config.yaml
n_experts: 64
d_shared_expert: 64
moe_layers: [2, 3, 4, 5, 6, 7, 8, 9]
tie_word_embeddings: false
max_steps: 4095
Below are experts of layer 4 (counted from 0) of a mixture-of-experts language model. Rows are named router (the router's row for the expert) and show model dimensions 0-255. Each number is 500 + 25 x the weight over its row's rms, rounded and kept within 0 to 999. Numbers have three digits each.
After each expert's rows: "comes before" lists some tokens at least twice as common just after its tokens as in all text. This comes from a sample of Wikipedia text that the model never trained on. Tokens count by the router's weight.

# expert 60
router:514507454520506491533489522498465514479530435507481522486492525571506538474454489560502490497496504543514528544499497510520498474501503525538526520468506465498477490478498453498514507507509439533504492497515452494502467479473512479521489508493500505486508537452468528485547516544498492511494488505519479490455490493505524496522478500509532508515500547515519498506477546551544520573485471516460504551535461499464463522480456480483540485517508502532474540525471513501493508543490471552532490556524468511521487519528519496479535508500502480488495479480487483509517483517503473512486533477468481513454500485496520509517502460456524453451451478473514507517478493465525490465495474484485492486516523477479495486479493488517493544524506503503493503499498494473526537515474475
comes before: " ", "0", "|", "1", "2", "3"

# expert 42
router:501488541518497498507462487496551533480518512488512475480457491527418519593500523519500498522482453489513512544488489494513451501488493421469487507530518516499507500506485526510535479471478484476505479527499477520469537495499502484501517513472467524534507487520490525530455522468467545484520539482509538510478484538500476515494476521536550544515510499520524491519499498458530458498508492482483463468508501535479513466503508521574484508517461504526498501494508505482512475483498486509515472505471503530486479470512505473481536519476517507511449472470493517467469502511531487522527535518475499516464504479529469514478518508551502525528506490488480489549526465506495423510532531479515533510517525509558498503511488502499503498477525503491499504472529530492477509510478468
comes before: ",", ".", " and", " of", " in", ".\n\n"

# expert 21
router:548487469550502527448468551502486531486491466496503543462524493494502496491507511502553480520496473469530499495471495474500474555476487526552486522480509489488526509492502524492503567501466496493503500464458502514489498489497470541531488507480466518518456522509468521495529502501475506548530470482508468517535537506522529501521480529464489468477479496508494479523478517527481484502515501466479465478514491503465532509519516500439473472454487462528491511496555487452519506520513527468443499473484495502491464496507490495494485450535491489511528512448502504509541503501496522500500532552531497513483492477541546519490519501499537515492467518495528465541495529500495472509502459480490528495517486471468531486510553482510519414470478516507493524472515473513478523496493514
comes before: " ", "00", " The", " A", " \"", "30"

# expert 48
router:487491537501504502470460454512529489536469507504516503476497510502488481546485505469514495457453488497511516483508509493518479542509500453520511461527584497520515494479503509492528494461515475519512465521509508498515537521439483500480514478494514472492509530501511487481503484497518551450529524508505520524519481490513505522532511511538511555482533522483520517501491486501529492541462480474487446482516503493476499505484498481513490470485503494534507516464522499499552499489474512513511529507479519513506496518501537513519519502499503486532503501483536550487507494482477524502468459515525534496525511521510519507511539492551475537531508513494536484485497532528501493533564452493506493510455597505438492488516465506506440455452528524515546514474524520520492506518451530
comes before: " the", " a", " that", " to", " in", " it"

# expert 61
router:496554498506494513489466499473526487493503530500539487515497533526513509491515463486552451527451501503522498447490526491511465474482513480481482507553555511467493491528498515511478509509524510500463488490489451489513526587457555493466498479479497491503492530477502494488520503515527506530480498474472528529545521505472469550473492520489527509519510492466508500534500533533496525536466520468464495511497474506480518469489482493461508539480551500551474470506550462461492517483504505500504527502520505522485520531505521514513505483523528503503511473471498483514495480468481494499513470541486506499517502493507493475469488473500513474498519503541536480533500494552473512482561546520472507527532540484444538490459523463460514473467503516518519504470490469529488535488463520
comes before: " the", " by", " he", " in", " a", " and"

# expert 8
router:461470548517542477505530488465552482482446506472474499473504507495472491521517521504474525538487496526532478524514500472544471468516497435486487487567521492481501478492514533524478494529518523489494511541554488490498512482531509532504491519491463513500486479510529481534461511451482493466509519503486558530491527489486477521509512451478561538517498489518483489508524540483548487491480478479520507509528484509518492518470489518539493479529470498521536506487513521516510534458498494535472502504514511511521546477525465507470559526503520509495479473516484516497517481485502502460541444464548504507540506484472497501496489509541524498522542559551508503486513486469520453462536512457490535481483524521510505504516502491481492462471529508485478540474493489506477501527502503
comes before: " of", " in", " and", " to", " for", "==\n"

# expert 27
router:516505523533477514501471477465475531510482459528507486543506527476500481518481493490495488539492523520490527458464511500524484517487523527500472509505536494481514489535452584496506494488492502494457545492497498473500499490468503497513517487488517482448460559488493485522502466498460481538513512509449515554537483494502512516528495524454503458499461454467488528500474519482470523516510486490468459491510501472472498541476451508444517470454488470530535513530526498453479475540542505470465500502494483476477524457496489488506537484512513503490514502504505470492476498504478498501496482464492507467511461521497512526529462501529533522536485466512511474514487498494553475448478475492529522486567456492510494495510476494508500466443503543501461519488515498483484496473475524
comes before: " and", " which", "-", " but", " The", " including"

# expert 28
router:519449481527494547469459522510496508522575533497492524533499529484524472500457479471510517504536524508482424534425476482509541481515473487508549514515468488478504496519538490519474466498466513484515543441498533487489508509530494531507463442514543488492528499495531504493502486478504483513536499476500507527483495560520509498494500501512504524492485479511512514523478501524508519515515506510530514510503506454449509540500464512533477511504533444554504500507518466507502503506510475482505519504462505525496456432506493527482486498523473519505475473521479465511491500504536498540495485529516474504478515497540529533531482506532500496525529502524527545460458526499483523459463555500487501486500464515499531459499505479500474519504505472547499493511520491493483479522505471
comes before: " |", " |\n", "0", "%", "1", " km"

# expert 23
router:495446500522516531483488456494529494472495484463476461485509493519521532515524489444464471539470545469521483485472516531535446492450554496551488459509494533528502510507486498508498487506492515496466494468468479455503499543489511494499513513532548489498528505454467452533490479513522531537503511501540517470525541519516487481508480508475494466526516511518518537488453491489531492534500507506485493470515468544499498496509504542469471520557508503520529493496511508495518519542534464481518517478489476523505500488513558498535518514482497517505535493528545471475449504521505496560518522484484485496463518500487489490504502522540493480498506487512508480530512456511525479545520508483503456532554486544460465480506518507496510530478525499463532529515503515495510530551498520
comes before: "==", " The", "-", "===", "The", "|"

# expert 56
router:539493544520511509497443516460516504533491496491521493497487464503463451498463503482483525503500519508501510510497483476476490535503486473471459483502490504456548518509503479509475503486496488485506486463475512532476463443532538555522479517480561522482518459498508477488485481495509483490514429529494499526474554518522471496485458518479522510514505510531531477515453472536516512491510542469556520511517535526505475554493528490554476509505556500485546554493526465543476514469518483498507505508463446519523490480496536515479496536515527485472456480519483488443501510439535487507523547461480469476508483513491507506523486496498507510510541482519478498483521480536491533512495496482511511495516480501522508484514521463510496463494523509499468546487507514478485471488494500
comes before: "–", ",", ")", ".", ")\n", "s"

# expert 22
router:509529488524490474502518500441496506529488494515547510521493543503533525512501513506462494504514513475490441483486535534481493479502481477483506545525524482505468491488491498484489502492515457488542504516508486560517475503487492505508495531490527481477514502491533547506519502516501463527484501515524516495456576528454505537476503544487500485462519509522502507472503496490510505492497534517501547486498490486543525529532499506479496511541482508503480522514524521548481575467496439524513454507528474518513481514463516516497510496518541473506524503511494478509488492527439487459531485512478434516522463487507449517466538454485485456524474507492488510504465492512462500476526498472497544510502508476496455551487522490493519465454525486486502510507478477509479564523454526
comes before: ":", " a", " the", " in", " \"", " by"

# expert 55
router:492481500505474518564532476514468504502524487503509490504508498471438477513492520477472468506529526476461491540517506489453524504478501478492484515472472510466518480523493492522465486506508446483462517503507537517564484498487489488553482482491458488493478508540489510522521527487466500521520496490512496492496494515574505503510547482503473528482487458480449485448500493446482539494508485523545475463544508521545504474514515474553521482498501523484483470470474499499489494506484485490476493518492507485501481485486482477527471499465518521473498582540517505522481512503482519442448511547499532492512531530507562518544503506507443476508491510523523502497503519496474567506463513510490497524497450480520505525523490517493532492520477520478499510509501544497509486452498485
comes before: ",", "\n", " (", "°", "'\n", "\n\n"

# expert 57
router:462512535487511498535517450519457504524526512526474514524484499503435450510514514515483500437524485483470489518516512526468454515509540533499475501469502525527542463507538535501485519465502513521470520503495540528510492478498491497523502490510489474508504505541511479548531526479450513524472499502517459525478462522542512484482531510466466495524508507495443516529536481461465486501488460493535488497485483498519523501524507497543530527479491502480485469472474490487497527484522501464488516494526516492487504483489518493576504500492487487487485546557494538546518556497480488511447474502500501524482505510501500489465481513482477524487497499472482485472521523484520484531492456503487478494462494526530504476489482480490543515540474468499555492488554549495525466445508483
comes before: ",", " (", " was", "'s", "\n", " =\n\n"

# expert 25
router:524465527521474539481505520502463513471476509519526483531525501506537474505507491496484481537481518495547521506482524514548515491525490442493531554487471466515477552534467465540492499560469497530495514461490412505483499476487537527497512493486502529486504490495486486493480523532539498487489494493491484499508492480472520454461479524492501465508478526487542507522504479533490494491538517502498508517498491468489513493515512507496481506516498511521466516522510502503514466541532527517526528507477483552501460444541511472505502520508483463558478455500462473534498449519497513518510524496486527524460538488481523547539543526467550489526490473527523483492496515514510503511486478509469460484478467506509520475478493518490518486536495475533469540500482482461491552492541478
comes before: " |", "=", ".", "==", "|", ";"

# expert 51
router:516483470513523484476493515476500483477490506463509509516463511526484504495438467469551474514476488488448497450487452495501527502525517518533498531488478474514498504536470500478526486471502481511454545482520479503545492514503516521493507525463513499462517521487482509516459519511465502508486494508486458491487512510505504465496419499503482486493447477511519547507480509524530530462542466499512465499469489502480529478450506494463493501471476499494483474525490472461451522498465471508508568470494491500513518483535536490488535510557514502486452501519489506530470508460473515521534482528509513430458492532542548499466444484484536475497522481508478479498479495504497490508513515513537524542523504502465492488488555492492495468507483506524503522501491483533498464510487455
comes before: "1", "0", "2", "200", "–", "201"

# expert 47
router:520498512497497501491462466503533488533497526502495464498487498492488511543537509469524494470469542482476499484488509503505481516512524446519500447519507454491529508461457480533492467526491515507467510502484525540534492539471508496497505494500503473483522534512491493472496487523579515469486503517534527488507482509528486510512498521520531521469502530543520529518494523486492456494533508474442514493490495487472515471543483507553489462505518514538519468464527486504547471472502472568496527490489499475491513533524530500495545484506497442509507519507496465491480492465494522489485482493501518499488535509506517514498553508539495547536494521514487496460495497546515535517541509526529442504535568499468479487479507483520466496445498510473552512502516472480505522532455542
comes before: " to", " by", " in", " a", " the", " as"

# expert 10
router:484471502520499472534544516534517507522511519503442485493503516472494465494506497513513478477554480512508497549437490505441451489505504539470427494475508501464526454528512500498528520498558511472479519492521542484499493498531482504503488519481469535510478465489519550505502535496475473527532508463454497524462541529522478481479537514437519526511450530521488515528474486480484489489476479490517517520550541483484486511491499471530539511521494483512472491514491527495474507466465473518507495539475498493493562488508493500517482467539500502464475546506506502501540515547504463528489448499545533526500487519491527485490491484488504492502494517444508485484487495475495460491460506495492511484505451475533469468490471514510542518514492483529532516494496503517492483499512464
comes before: ",", "\n", " City", " (", " State", " University"

# expert 19
router:511509472520468545465514523503458486512524507494530475519481456479499476497477487492518521541483508528450461476524533543537472515496508513483484486511481478477449475452489516514454517475519517475497484532479505459493483492521551504495512531528489499488511509502497497506509491498472454487495512454499471534521499533486471495462547501514527465493429505537524518466482468523483493474500471517478517463481479538528505486509496508446480473473479483537493485536500515483475529521511474512499495477493467485541513517485539455484528485516466517500530449516464519506497516476539477528493497540474481432486501455482527502494508528501504540523508497498516507513536490497482549540470548498469565493500521475530477487487538463504505482510485521461453484486487504519504490482466534
comes before: " ", " \"", " No", " —", " Yes", " The"

# expert 52
router:542527529513458493491486546478519481502474518489540482538487535513536483509487519443488501523459561502511527479514527490504525493515490497516493476501508475534484472482490476522502507484555477547487495507534463530518485565510536490499472517488492507494521480474519514510467473528511481487471507514478478510511506500494462511535483486512503517500528506497536479494503481503496505464509563517475510510488509496473457479513466528490453462521512517504522529563562459485504510483512472484549509499543484524511464504514504519482541516509511503544508513460532482545490500466498546476492477533486524495504462471437477535531490491496457531493509457496455492500464489476472516485518540459509454503483548491507480512522494508521489502450542473508504507510506517505485510493475566
comes before: " a", " the", " in", " on", " an", " not"

# expert 16
router:489529505480500509488517513455517467500444545515478473523510501518550537487514468482529496502462506507497452516525493500448560495501498490486512454524463513529504472472480499507525502520496494548536454491522510468502513514478522522524483488514499463512507478460454497523548466497514450512510515531491520490506506470475536542471509520459461499467539506522482456486506522552478490509485505494473490492494509500494487491529503550477477479549532500510517504502485533506539518491487521477487452507497499503538526537499478527472515449464491489500556515484518504518521508538486519477545510514498461499498534504449471543472473487517524503468516477490518482492501483480493493489535475494470480494502504485443492488507503511583544501513512501515521431515536475526472510475508510
comes before: " a", " the", " an", " well", " \"", " he"

# expert 26
router:473489452535484464516500523544494506489477474498482516484538521514517569510496485508516490518499479486496474526452496521470480492492518506490521544487492524472469498481516477520527495511505466510526482450489516462514497470525523496546486511513508471480426495463485515458543512513542506486512485432498470520504513504501514515490515500469496510477474533529517472460473497525512471478488494499493498525525516519456499476478471500486494510519500493474492540496542521462545496475465502531506424520490536480522523497492503452505463526519510478480519521465503473494486463517506539485483528522495515531530538467456501471473519432522490508490493509496494503510480497520533502516491495428477479515555479504524493476483523570526481508509497476496479521510470450451484519514512477
comes before: " ", " |", ".", "0", ";", " |\n"

# expert 13
router:518542510520510490514481498517491505477468505481510474489473497495510502493526541493483500485495487525501489507487486512463503521457530501501460512495493493482507503509458515508471510474510496484501566509510516490480478473532507504545498524480472513511459454521508514539491562482483492544502507520478511489465509500446488478525511467476523499484494476468505533505517502459487505534514492495536507499520489526496548505471490498603485445497491524520482524472514492462475466457470494458501508496520499520515546508507512528529539523475546524502436497475481489511485548500469482511510492464485527512519475522527528492512465515501448494516484539488485469518536502504506479532480491453516515471469483475536465508578480462484511506515504498512470537479512539521479450469490434
comes before: " |", ",", "\n", " (", " in", "."

# expert 1
router:578480535460398588462540456564461582512517488483499508517505478519509487484498517462514500516477501492511512471473453533529497493539515526545495498459470529509484480516505512498507508482513523507500493488520489505504492463501484468493536542511517514472490519479498523521537543453482508505498492511484447495498485477495499522488470483493502501505463492495511533491502470494505560475500509469466542559486526490491516463558511490478495522546504523484524523513489511506510510485525513510467505469495447500513528488512521485528514507480490492519484469497499534524481540514508488480505512443507504505468493464537521505501445509487515509492492499478484469518513503488531493483481512483513506486485474478536494496520490495484537486485533493515502539462523515490533511483492502
comes before: " |", " |\n", ";", ")", "–", " Yes"